Weights of a small mixture-of-experts language model, trained from scratch on English Wikipedia: 8 experts in each of 8 layers, a variant of Adam for the experts.
Below are experts of layer 4 (counted from 0) of a mixture-of-experts language model. Rows are named router (the router's row for the expert), gate (a neuron's input weights, with its number), up (a neuron's input weights, with its number), down (a neuron's output weights, with its number) and show model dimensions 160-319. Each number is 128 + 24 x the weight over its row's rms, rounded and kept within 0 to 255. Numbers have three digits each.
Before each expert's rows: a language model's description of what the expert responds to. This comes from a sample of Wikipedia text that the model never trained on.

# expert 3
Suffix pieces inside words, such as -ing, -ers, -ian, -ate, plus capitalized words opening sentences, list items and headings, like In, The, Place.
router:103111128143130152109109161117137129106158113145200107109133149064103124113110136126145121130128106119131140129133131165129143143149109115116123116117098141104114137069100126123146170109153114087140118113074165104170137139115128146207162146123132104119111121106142159127138095148137163111105121133089126159084129131130169156191138101130102135141137124102128147146176141138096109124122128105122108114141122133154135099158104128152152076103137083149131131115123139175106123146118149
gate5:081159148101124116205145133115114140122110152145147106156134143089133088125112135176152136107162183058163163116115111153162140131154129098102106106130149141132132119123122121103137162141136131108155111131099118128110132123125138188165133107109108172125135094157153167142125079154106176115113085120102141120095116156159124094124133087143141145118150146148106108101144125136128126112131151146144116117123149089149086132164138152106164151155148129152127120127091141119142126117151163
up5:138113138153128105125130104116122139155151133116152163129098157118127143082136109161129109112097134171160117142112124120123114108098141111144127160127073137108129186108066132137142174189154094120136116108132139125130136121072140137129117152122115115119109128133139114131132115129131177089098211081097136110128099115126151111173134121177089131098136125136116124120122139110127087127197106096127116129078137090166096131141093099124122161124117175175115115124147114156116115112131092
down5:099148111131138112128106128156093089119141110158100121161103152134098127173138131152147130120151136105103092108109171141132120110111114102119161157123126120135131091111085157145141088150108104103124159102080068106167172138113122119092071124147114099191152124169119154147134168144139138110131173159123126110120098122110104140134097089176123157120151139103055125140153087156132141141144115113108127128098132147128163144105114126169140130110104097110109131133149123138083182119133119
gate6:127132116170163106114131118093111126175139123097133148099130120138121089133142075159095138113117131174122173182134123146145107171157163117128112124126122167127103149117095106119129143112174139118157117170132155113185124160112132142105158097165137115104120111132124130126102077132129112109111162130126103087159158183167129114132144119097115106134158119117126136167122150128124132067113122135131094133118160127173135129092101120086093150127118134168102111104136137141130094130099095
up6:138096127110140139138094159138148119107118108146103116114094112127088164098103112144143116185112071094150107088110117123198110133117175127151112124111179111124101118095134130151140144159143118143155108100131141079163107141132141145153149105109130137134124087122128130177143167088167112127171104150143106140149081126138117149127120084136123112119112136128157165134163124111117134166134130101108126141121146133097118142147152125144115113137104144136116112136140137183084173103126155
down6:126128141159142161130171114111180142089112055137088044115117120136144129105125112137149142127123162094176110120138147119072124141171151115101167065133162147128167166123120121134125137130159112149159134133144152133131144098129127128131117116131123109097110109119147115164091130157112135074145148166147137174125116116129127155134115132153117103109177158079164114107131105136145165123102161138109122148153173103161116131077112094156141112152136094152110133127098165122124072122142137
gate7:126127090158154104117139164129079109158149127128126123110124129114119096093114118095094128140061097156144132104120136094204132107105120136140141112130105155138132151159093168094126130148091140121079123127123157132129127149135114098168192126150144128088095159139131124122117138138095139147123136133110114157133135129129096144172091148119096162154128143126134127160127095082127156121147165130087154123087137126096087193101107113089145122122135118130123100069149161126118103097066136
up7:165150112160117163097122096153150136129091122086149121108129139143194114122137184130148153102146188107123129193116133120122118138101132156151114121123175118122125103150123120161086091111124098086107139114166138132152130156115131098108149089118120128148170157129107164128113163148104144116167159130118154145109134098087129106135083116097124124095118150148122138088176084162157114130178048129139124135129114110151131127131141157165107135129131161058086130122107140096172155144139136
down7:129091190100100112097135137147110135117141140147130130168147111145115140152145131157151130143164112118115129104155116138144104109158069115162094173112125089164087112092114148118151058119135126145121125121132130078102088141098122126128140132136138152153146111112139082150127111161135128135164098102105169159130117119101143107113113157156130117091141136117095150155124118143172077133133125115089094155155134153123155094173116174155104147164093117138152182098136133138091149183116132
gate8:101155136124132134177127172170126147099129119197089101133183104093111153124152123157142109137121062148116139114120142133170117098121122088112128121120098135150130126106122170125083148091116117106151088147172098205090135081118152106118152123113107103097144128116113102117120106112125121113111103138167116102140108070115114162141141127165160122135130128112162119154130103149110164084108172102141118118142128119098109134113148112079131161119112133089167097124101149121160103151118114
up8:128135104121114084102086085105132144115115110144082120116109158130129115099119117144162099139119166105185128141137094130121157152150143154124151147108168133121159126167134152138167082115128157135143113153112115105106167148114114136151137108112124150106142156151106104205147121128114179127124101135132138173191165144153117100085104091109105113124143143134145108130123156120131150104139115177118165151171139132148103137156109111129121175147124147126125143139110106123092118102144128
down8:136112148162139138138128125078178084108118106118098136132142145097124102099152123120133136150100131150142086134147103093143078191093117097149130112131100098145102141134129124145124141117142144113098080138120138092161131126131057138144066179114093133133131120078117149179138126139135103164128108155131107146138120112110123114125115136108110097066125116093126102109154150094132091177171143113096130173129153139130172120120131150067139101143141106163105141137141119138115112134144128

# expert 2
Sentence-ending periods before paragraph breaks, line breaks, table pipes, heading markers ==, and relative or subject pronouns like which, who, he.
router:109095122120138150123100128133154080133118100127132097099139122073117112093127117152172097067138096102131112106168127167142175176153126100130121171144101162088123145119144116128107131124120123132132096145128145131109109133113143117140142126112145125123132101109112145132119140139171155121128112120130128140131165113124111094139112133124142109089107142082146184118173130108092127162123104074111140153136141154123132128159124134156149103097092097149154156132121129114136087153112114
gate5:125141142124115129095101138151121164140151107148161097100134148095148107110148119126091089133124113152131125138117104117129109115106140148107140161153105114121170133125087117083165112109145152136117132101111110120154123113109129121140133102156153126139113123160102115134112126139098138104143114143092138109113175070186173061158150078118084125125151131122119124120152157156095115114143114153128143134151127160175135066136110189114115079135131160159112102116149084138128133118088177
up5:151109095117097137113137120126075103119114133125101116150146126165120129109094111151177134104119128143102141099151124124155153132164098130116149133097085155140071098100098122141124164147121086108103087130124097137132107126141094149134123136140119098090140157132123140147153124146128137187097130139109133131118113185054120153126130097146165050150125088099125114160091147138132079190131140107152150130128111127117123127096137080128164163125126129135149134138099149136093156135160073
down5:116119126115151138129167136158166114134120114144102109146100091146123125104119122157132093137113099114102122108146126098142163094176092128103116106119099122077082158115137150119115113114136175145119112109163114128078143098149128112169112123144123134102107090153181138133089138150126144157129111124146127165131110144103104129142158155083111147146097150046114151155091155100082154098126129165106153124096148129149101129112168102162152144089124111119128107147137127146087110117102186
gate6:113094096112106132100103142132152149082148114158140117110124129102135120093085149150132091137152117089156163054115176107124158159118102173121176129151047137115132155137127093137156162161120127100107105095159119136103166137114109142145151104090151147094135116098145143135121145123150077116138130105090161133118088127105100133142143120128079151115131103098120122091139172123152164111147155116127143131157108126132143124122136098125139124102108078156131156118155175131107125150132118
up6:141128086126091100104130134173178176147119117129121181127120124134140139085121147108144085131129114123155133119098158109132130157108137175189190157146107127157158105162136088146136133159089136117126136133168109122112143147099138105093127128130151175106174124083098137092094132068125087134170163138112158119162118136151129170117171151128097161120112081133120108096156137131157135118126138150161154127123098148097154116116150118106150156124121114117115158144124118122140118129136102
down6:130117114141104154136121149147117133115160127099142140122091155132135163143099122140123142121153141093090094143116105117148137142118119159129123145113135152148164035118169083105174129119069142143141124125135098112160124138168107144057145130112136128135125134109098098096122128072139119163127132144115113139150141099090124155145135118119097171121094137126136107104119126151115109133111148125107093094160127100138129116103110103108155135142164117179110163121148152084085077094158075
gate7:152124144154139165076123127157135129101121061104147092130138133122111130094109125109075127128123116118126152108101146194129152142126172159076123138116110096101146141114121154130147132116149144139144121100123126120131106108120122143120148134128131131123170107114120174123119095161103137141098126122076171117100133130136107075118137086144137105159128146104113097130107135091132099154129074141116116146139123101142171104110132146131140123158129122130143201121164150165158095100136113
up7:145110154120137095133111158140161099110155128113127114113129098159115133157118104131133134146117155136122123127132134146126108109122111148104096142152139125167168115145180100137146107132082130102160149152114088188128137092132133110080114182117161131147099104099139122133175137113137091129156152109102123115138139104130098184106097137122127150106087114107124140136159123127165110126166164111159107095131109139125112165123142124112124130107087148142146113128098090150149147130123113
down7:130113150154142129136138130122141138130153147152152122127118122108187148109136104167075144154141116122165113116141096111130119124136116134105158122137094094104112113144134147100142131165121141174120121114088112137146119147158119156089112148132132127112107123142112142121142072152146110130109127100147073137102176134147140131144129118088153125099130157091074183128176146146108097153141102073092096138118147077116136156151118176091125140144096126082118138119142140130110086114114136
gate8:141148102129108144139131093135128103099179095122127071125121105145080165135128151145150129089106130117113122137150153153093176082134137140152144115124142192105169114108104136112095116086159112138107116133100120115165114129121110110117125122134129061108103162143092118108125146135113135161144109143143145158144164158115139125107156134091123135125132129103116149170137152105098146123178109151119135173130159143102101101126129143111116114139136149136113184081167156129139119134152103
up8:090129154103145141147109076114153098087200140115103106101140136142137131112126147170067136161118094109137138152153104101147144105148130152142156097157112114104121145122138133097148126106139112124120105093120152109086139102134120147120143153096146067122076124148138135155146099089086129111119168123147119151107160124138112104115141151184104121164151183124166156135128142155109139134163124128117155167121155121117124125138102170110120161159165114080139148121144123177111121148163103
down8:144141138141101116166141113145150130070156118148103109106101107143153100119164130146122157131158155100120106146154132110128113131151140139141117127135197148120131123164116149166193114108118127135090125114091104107151115123124129170092143157131114114123143099175112157140140154146126072151160107112146093146097118114181126139120161127115130093146102143114158126099122166107124095134131167116145139146131146116129157160155066115132102177139155136129118156115178109112124052113079141

# expert 0
Word-initial pieces of names and content words after the, of, a, such as single capitals R, D, G, or two, new, National, Elton.
router:099113123111131143122110163128147139101125109133139099110143169090110112108137115151129120081138146110140164098143122138140137137131138119101118138180106121108146149116088117117172132138126114084141079146106128140134134149145104135150160139138119090168133122135111140152190109140138098123124117127064134160081154142112129085122103073135121139124128127118132148155165146085110108137134118125087137111131154126150138087138091105157156085106130102185152141139148144164107142179127091
gate5:101122124165135172130104142096117124142105121140130106140111180108119142117153138138107105084137125125113129104157153139127149114110116137111112107137107111057138126107140166126155144091120100092130105186106124148054087154078117155131139124140129122111117117130126136130157122138163149147142158115096125146114115122139138116201094121157111164126122139091148105118131157158108077142124129103123132137133149104159163136138115142197148091136131104119147132142139132160136141124136131
up5:120087119131087137110107122152163084106154094137105102090146096099105132132070125137179144098135128091115162123145152147156173163166132107114150147123136168115130124105129131144073145125164158122133091132125149166174167104145147138153137159079146101169112149135144145118124138140145170083108087100134102130114161133150117126103113141134157084095136148084152144146134105113101188129102154089125140160159178133123081096135133108083131136104104092140094165107140135115121138135124133
down5:154146179140157061185140142128155112146084163115104156160106121107171120134165102146086121139168142147140128153105076070134127151110083142188136144121108108163068101101131106169120141132082141135107160119152113143139091131123113136097119108129130181128145156137108091106098104179132147113133129132131135147134101122106157130148128131162156117131135149183098130076138118149125114147090103160127120152143107123124114137139166126150146133156126161102163137110142105111110085120107127
gate6:149147104110168106152111149122141134123095127142084063112156143096113125143118121147144119117126094130152153107140141095152166055169152112120113094140171126106132135166121142137128147101146196180133121112114158146146147110113131154105090096121137139138109139171122147145163110103101139125118122145134144144112129161144139150138123125129113113163152141119137136132117111104091157068094148142143107127147132170120089125125151179089141118097118147148137200168088118076166134133158156
up6:128124147160120154126167168149133132107099116111148136178157102117168080149132129139152132096130141120156158130138136134099113177146112119117150136102132135146145111102129090122119150151116131125120119132143121157172109127154119142127116118142110131162176149093138121132081122159146107168120147104103109132148144095078163103105128089128181110112097118140109116116129095106125097134073154125114146123102156145169112109135155084134141107154111124133116086158100123150129162148121125
down6:142146098055138123141083080129137090147132162125119099127140099126152183154136148086126120127103141103130102145138160122117154109091148174112150130122130159131123133101144123135133119114141128116185150136098095111117085117168115120131149138093105152150104111113095140101143150109167080119111122123110165095130110108103135114130144161094124125147134141095159124132105143134098103115129168143130146137108143129122134112168121137131134105104151105084111128139160161139128157149114154
gate7:149128156100124097166097121104104145110129163119107138114072139137176113177120100123127124116134107126126150103077112109127132133106125117134110095164138200168095087123129155144149150164110154067150146147156120157111163136161140107135143123070123136105137113127128116167128150114127101158113134153119127103117098131090102131110122136112114168150139106131122126130124080149140081148073120151140154162146108137142111108143127097127085175158124131189107137130150127092168129144107119
up7:119110119124114120131106108115138127120126086128147099127145154144108165091120161101127145138119164137138120163121136134176120082164100160091140143111120156166139140126162104128114125100113094115063147106133139095114086092138107137122158110162165129121088137097101163139081175122126121164142085151178060096140132138128158141134133156112159108112149112146119140134099132140131136114138155132176146161106118146129129149096116130132125126084167151086157138095117133169123120089120131
down7:114104140129134196091120101099104144095114115111172099116104169148128125164117138090090140116171119164078142144145179129114108105120138179088104141135139147132137137149166099088135140092177147115148102120105109143126141149149113114127135141134089115132101133115124154092140108159131115163154148142152159158143191131140107137117158161094120161141125129115136139137107149148117127092152112103173118136148144122165141163079104134078105115130111109114154094127126123151103131131142114
gate8:156104165112142109118170163165146139134131165107144127154141141136154124138125153124131090119135158160111125122154138143103156149127139135096117170160120128116111136124121174146096145091095088151060122116087191113133074124126091080167101143133142099120159130149078109132142138115112113147159153122123144106146116167099129098166090119143118116093145162139151159147143152129110064128142129129117109161118117168167125081174124110129114136116088137164081158084086143123111147133149132
up8:157133149146132142135165169182155114093149165103137131119156122153126160148121157097096140120156108166118108104122181154112152159111132135082122205183093117146140116154178164148122117094139118113116160132096169075090122172162114097149118168144149103116119125130090139113125156142139138171129158157121135150157096174111122127117093136161114161086145137122137119128128152114167069126133132137144149126092145169109119093113090138120111113106116136153063115073128139148090106099136147
down8:184112129108097077149149131103116145139093162082086161137072147077113144110181159131083111164112129110105126130118089122152082163123133111153085153118151170127151137108060108084126145133100168118122124132134147152138116106132094105127108149136108131121152154087134074151164163102114105094130145112171150120116137127152134096153137116125118107134097156198138097140184111169134070115085125124117131133099097137135144156161120133103128088115103151151147113124142153125114147105118128